{"n_layer": 11, "d_model": 224, "n_experts": 128, "experts_per_token": 4, "d_expert": 112, "d_shared_expert": 0, "activation": "squared_relu", "moe_layers": [1, 2, 3, 4, 5, 6, 7, 8, 9, 10], "router_score": "sigmoid", "normalize_top_k": true, "routed_scale": 1.0, "balance_loss": 0.000592, "balance_bias": true, "init_std_router": 0.0256, "lr_router": 0.00282, "vocab_size": 6220, "norm": "rmsnorm", "norm_eps": 1e-07, "tie_embeddings": "early", "optimizer": "soap_variant", "lr": 0.00349, "beta1": 0.95, "beta2": 0.99, "grad_clip": 2.0, "batch_tokens": [131072, 262144, 524288, 1048576], "seq_len": 1024, "train_tokens": 406200000, "steps": 2383, "dataset": "wikipedia_en"}
Below are experts of layer 8 (counted from 0) of a mixture-of-experts language model. Rows are named router (the router's row for the expert), up (a neuron's input weights, with its number) and show model dimensions 0-223. Each number is 50 + 15 x the weight over its row's rms, rounded and kept within 0 to 99.
After each expert's rows: "comes after" lists some tokens at least twice as common just before its tokens as in all text; "mostly gets" lists some tokens that are sent to it at least half of the time. This comes from a sample of Wikipedia text that the model never trained on. Tokens count by the router's weight.

# expert 63
router:60 71 50 56 36 75 61 63 45 76 55 41 27 68 71 50 76 62 65 49 59 38 69 21 69 79 50 56 57 84 55 48 66 54 54 43 62 52 61 70 33 84 66 32 42 55 37 71 63 72 55 44 28 68 48 54 41 52 78 68 52 33 52 66 37 53 45 82 75 41 49 34 69 47 53 69 32 61 53 64 60 44 57 82 56 58 44 42 76 57 58 37 57 75 56 39 44 76 57 34 33 38 55 55 54 71 66 79 44 50 45 64 77 34 15 42 41 44 49 61 50 39 53 43 32 44 63 50 60 52 56 55 55 31 55 53 52 55 28 81 46 76 42 11 47 43 53 26 58 68 45 60 53 43 65 44 28 57 50 70 68 41 42 34 52 32 74 59 81 51 69 19 58 53 43 45 08 54 40 59 26 21 65 59 49 51 52 36 56 68 57 50 63 66 29 64 68 51 55 37 46 42 62 32 60 55 62 42 37 43 22 59 28 41 68 67 37 66 41 65 34 64 62 50
up0:58 52 45 84 38 49 63 27 42 15 61 72 55 50 35 48 35 68 68 73 58 38 58 47 72 60 33 62 60 71 59 47 53 48 55 55 41 62 35 44 14 49 45 43 62 55 27 45 48 58 68 36 39 60 23 39 56 61 40 57 51 67 10 62 93 46 26 60 47 24 58 46 30 37 70 37 45 56 41 42 57 51 74 67 61 39 69 63 28 74 60 55 71 51 56 72 49 57 48 17 52 60 38 71 80 56 76 65 62 52 57 32 63 61 42 43 69 34 68 61 47 37 36 35 46 42 71 61 25 61 68 74 59 75 49 73 80 37 63 71 52 49 48 44 37 64 21 57 54 79 27 47 33 66 24 33 59 53 30 67 67 66 43 51 38 42 67 59 56 18 43 47 48 66 61 49 50 47 16 58 52 26 45 38 54 59 18 30 28 57 47 66 54 69 76 48 50 40 36 32 33 62 47 55 42 42 49 42 50 61 48 59 49 58 21 56 32 60 45 59 62 44 47 42
comes after: ",", ".", " It", " which", " it", " that"
mostly gets: " was", " they", " being", " became", " They", " is"

# expert 5
router:44 51 49 58 39 73 41 41 42 57 59 57 31 65 64 46 63 71 71 59 55 48 71 51 88 47 37 48 57 61 50 37 61 36 73 45 78 51 37 36 24 72 59 62 36 46 35 67 30 36 64 46 00 57 47 62 39 61 61 56 67 38 59 61 37 32 46 49 51 25 53 50 38 39 39 82 26 40 53 73 67 54 40 71 56 65 25 55 65 45 66 72 39 69 87 73 41 69 48 67 26 61 67 62 58 83 64 67 32 43 67 52 69 49 28 44 70 44 44 46 63 46 67 49 67 30 51 53 68 39 51 52 60 43 47 43 49 52 47 53 47 57 38 44 34 65 51 47 65 69 46 40 50 27 61 44 21 76 44 62 64 52 47 75 06 60 60 75 73 45 46 62 63 61 68 37 10 45 43 56 55 34 60 57 41 58 66 50 48 69 62 36 57 70 27 50 54 32 65 24 50 54 69 50 46 31 62 66 25 49 15 35 48 33 67 57 36 75 50 47 45 52 55 60
up0:49 33 50 65 58 48 63 49 32 48 42 57 57 57 46 70 46 60 71 67 59 53 63 52 48 39 37 46 24 51 37 55 56 68 46 50 39 37 41 19 60 51 52 62 51 66 65 66 34 47 49 62 58 70 57 40 35 60 36 60 53 53 51 47 42 28 60 43 35 57 77 54 49 56 65 87 44 12 35 41 59 62 45 40 40 54 26 81 75 42 53 45 60 43 58 32 59 36 47 53 52 52 50 69 43 46 42 76 46 27 46 54 17 56 16 48 71 68 37 47 35 45 79 42 37 29 56 66 54 39 63 51 74 65 38 31 52 64 68 40 39 25 53 57 01 38 44 50 53 39 48 67 68 63 23 94 40 72 54 63 54 41 50 71 63 52 54 61 55 77 63 47 49 37 72 69 68 46 50 58 47 73 56 37 47 57 50 51 22 46 49 29 43 45 58 54 38 26 86 42 51 61 20 62 26 19 95 73 34 57 30 64 73 45 41 51 22 45 71 55 46 41 72 67
comes after: " as", " a", " is", " of", " with", " for"
mostly gets: " a", " his", " whose", " this", " This", " its"

# expert 20
router:39 54 52 47 43 54 41 33 39 56 53 39 12 66 97 30 60 55 50 48 60 57 79 44 55 59 52 38 62 51 38 49 50 41 72 44 52 57 49 47 24 77 58 65 48 37 40 55 71 44 83 50 45 46 47 58 43 66 80 56 66 43 52 50 30 28 60 54 50 11 45 26 55 54 58 75 26 49 18 67 68 63 39 61 37 54 49 52 72 54 64 61 46 41 77 73 45 99 58 63 34 41 58 56 69 73 73 57 61 61 51 47 45 53 35 49 74 30 55 46 35 46 56 52 61 31 51 52 55 36 67 35 55 38 46 56 42 69 28 49 45 70 51 31 40 79 50 36 50 70 39 71 40 48 65 65 19 52 32 66 59 46 49 82 32 60 46 65 74 70 55 17 55 65 61 26 34 51 61 53 46 35 34 51 56 41 63 65 62 69 49 53 31 57 36 50 59 40 63 15 58 43 69 27 64 22 53 67 39 48 20 45 56 48 48 80 40 74 60 49 22 71 55 52
up0:60 65 49 63 40 49 17 43 35 59 21 91 60 38 78 51 78 35 64 42 53 48 51 59 57 55 40 42 41 45 69 27 37 39 59 50 37 39 47 25 49 45 61 30 67 73 56 47 51 35 40 61 62 53 53 40 64 36 51 70 28 36 50 58 25 50 45 28 74 59 60 26 53 55 60 57 43 58 44 47 41 48 31 46 43 42 61 55 51 44 66 42 55 74 71 60 41 59 39 53 62 56 60 70 42 22 53 45 47 49 38 37 19 50 56 22 46 58 39 59 65 58 63 59 52 57 55 58 81 41 45 34 36 47 45 58 70 50 77 41 46 51 65 40 48 65 59 41 58 41 40 87 26 48 60 88 37 69 64 75 47 29 69 28 46 30 61 32 64 11 35 54 46 55 66 52 55 95 49 18 13 51 66 07 54 70 62 71 59 29 46 43 50 48 83 27 67 52 41 33 27 52 48 59 29 47 65 59 40 40 60 33 34 59 44 38 53 53 63 49 26 54 68 66
comes after: "\n", " is", " (", " a", " was", " List"
mostly gets: "=", " Binomial", "born", " born", "Species", "American"

# expert 123
router:48 55 32 33 47 46 51 61 38 64 46 51 19 92 65 43 73 76 71 60 61 26 63 45 42 58 72 46 62 63 48 39 64 67 67 77 50 61 43 45 31 75 47 58 27 48 49 49 54 27 54 62 12 64 52 67 42 79 59 58 56 55 61 68 38 39 33 59 65 28 67 69 58 44 41 77 42 48 40 80 53 71 70 85 41 55 60 49 66 55 68 54 61 66 43 47 36 52 48 45 35 34 49 36 68 73 59 72 21 60 56 59 70 45 28 61 63 67 60 64 73 39 72 35 27 41 58 61 60 25 59 49 43 50 54 49 51 60 56 73 45 66 47 29 49 68 58 57 50 95 48 56 60 20 50 58 26 62 58 60 29 36 77 49 54 66 71 49 78 60 40 28 73 52 39 44 37 35 51 34 27 41 49 63 42 63 60 63 47 65 53 43 54 52 13 51 58 48 51 49 39 35 68 36 49 45 78 68 35 71 22 46 42 30 51 49 37 63 70 53 33 21 50 55
up0:40 47 40 45 57 40 79 48 40 43 33 38 42 46 58 45 46 29 62 55 40 65 54 41 61 46 74 46 34 45 38 50 67 35 55 42 34 53 54 54 59 66 76 39 46 39 24 45 58 38 72 61 36 58 86 28 51 55 44 48 63 76 46 52 39 47 41 63 28 35 39 47 36 60 64 34 40 50 57 44 94 67 62 51 56 56 42 48 58 90 36 43 58 35 57 76 62 47 54 59 29 70 53 30 39 71 55 62 65 45 45 58 46 60 61 57 64 73 31 73 65 58 37 59 38 46 74 49 50 66 75 73 73 60 67 53 33 99 48 63 56 58 37 61 57 78 64 24 70 53 30 62 76 43 40 52 73 28 37 39 32 47 25 49 47 55 34 51 71 64 57 43 49 64 63 56 53 28 00 54 56 53 60 36 45 35 50 63 37 63 35 49 37 39 36 37 44 67 57 40 91 55 35 36 60 65 88 66 31 42 54 62 41 34 25 48 38 55 53 74 36 48 25 82
comes after: " the", "|", " The", " his", "The", " each"
mostly gets: " woman", " soldiers", " him", " parents", " wife", " himself"

# expert 60
router:51 37 56 53 55 24 58 66 52 54 68 10 32 73 88 46 85 55 51 45 45 35 46 57 55 57 48 27 58 48 46 47 78 48 70 88 63 48 59 45 41 84 40 27 37 56 12 53 69 48 65 50 10 53 45 47 59 62 66 52 50 29 59 38 45 47 68 45 57 27 50 54 41 21 56 76 06 74 47 65 48 32 43 71 64 49 27 44 56 51 47 54 65 55 50 57 32 76 59 56 49 40 40 46 51 60 56 57 31 38 66 54 61 41 07 46 49 42 42 56 57 47 40 43 62 72 60 45 52 48 54 51 30 23 28 56 49 49 58 77 42 64 39 55 33 51 80 37 55 52 44 54 59 19 76 44 55 51 29 76 57 62 39 46 52 52 68 59 87 33 63 64 64 54 49 33 32 57 57 38 44 36 58 67 44 62 61 45 49 59 43 56 70 61 31 39 58 32 51 30 41 65 52 29 64 56 83 50 34 22 22 21 48 63 39 67 48 65 42 60 62 34 49 47
up0:37 24 37 31 33 45 48 55 64 37 87 54 69 43 56 74 56 42 44 66 50 57 28 30 27 38 68 33 23 33 37 59 51 33 32 56 56 20 60 31 50 81 58 58 41 53 32 42 68 49 44 67 47 36 65 52 70 25 81 41 42 35 28 47 42 55 53 51 73 34 85 46 64 74 73 52 34 68 53 51 47 40 35 47 38 35 52 38 50 53 46 23 46 32 74 56 25 58 39 63 38 48 38 64 51 74 61 31 61 32 86 61 29 69 57 31 53 38 53 60 61 66 46 70 64 58 52 58 63 60 75 60 28 62 54 52 44 45 58 55 71 54 38 76 36 37 39 68 54 65 53 44 38 39 33 23 43 30 50 69 60 62 39 20 48 66 81 51 62 49 27 70 62 40 34 32 40 62 78 43 42 85 63 76 39 38 73 49 55 45 32 61 47 52 50 76 46 09 46 29 74 53 49 34 64 49 78 60 65 41 51 37 47 56 45 54 49 55 53 54 69 57 46 47
comes after: ",", " In", "In", " However", " announced", "wh"
mostly gets: " when", " where", " while", " f", " However", " because"

# expert 64
router:51 63 41 39 43 60 43 65 48 56 20 38 26 68 94 43 84 34 61 43 64 56 78 45 57 69 29 46 56 46 50 30 69 55 50 72 64 55 53 48 30 73 71 33 31 51 39 40 41 63 76 65 24 44 36 63 21 83 59 67 65 38 69 48 33 47 51 53 62 30 61 62 68 25 40 84 25 52 43 55 48 61 42 64 66 77 23 48 57 57 62 84 58 66 56 65 44 70 59 45 39 46 59 37 44 79 64 69 46 52 76 45 97 53 31 50 33 53 41 63 75 52 61 54 60 52 48 25 67 62 66 39 41 46 56 38 47 48 51 71 56 59 31 57 33 55 80 52 52 68 45 43 33 45 52 74 43 56 45 57 52 52 68 51 55 41 62 46 68 46 48 58 55 55 49 44 27 35 54 49 35 26 78 71 47 55 76 46 77 68 17 49 43 72 34 49 74 69 63 50 41 61 76 44 57 51 57 54 60 40 34 32 35 34 58 69 27 66 42 60 50 44 63 42
up0:43 49 69 15 49 39 53 53 57 59 50 40 51 58 58 64 42 65 60 61 59 48 24 40 38 47 51 44 57 23 48 62 58 61 30 46 46 26 44 52 65 52 54 53 57 56 67 48 57 67 62 48 59 71 28 28 34 38 45 56 59 51 67 66 19 49 69 42 61 61 51 53 38 60 61 68 61 37 28 70 67 72 54 55 47 66 59 65 68 62 32 32 57 65 57 55 54 39 20 04 52 59 39 56 34 42 48 42 55 19 56 70 57 71 38 24 65 56 60 49 56 95 67 33 33 16 34 53 55 90 26 36 61 37 65 44 19 40 42 51 48 71 39 66 41 56 57 69 43 59 84 58 79 47 51 85 43 62 36 80 37 75 51 72 64 51 75 78 57 59 59 54 47 47 39 65 72 54 80 58 57 62 61 57 62 43 49 39 81 70 55 45 38 56 51 94 56 56 45 54 47 61 50 42 51 27 64 59 58 45 25 51 62 32 57 44 56 23 57 48 38 54 71 49
comes after: ",", ".", " where", " that", " He", " when"
mostly gets: " he", " He", " she", " who", " cont", "He"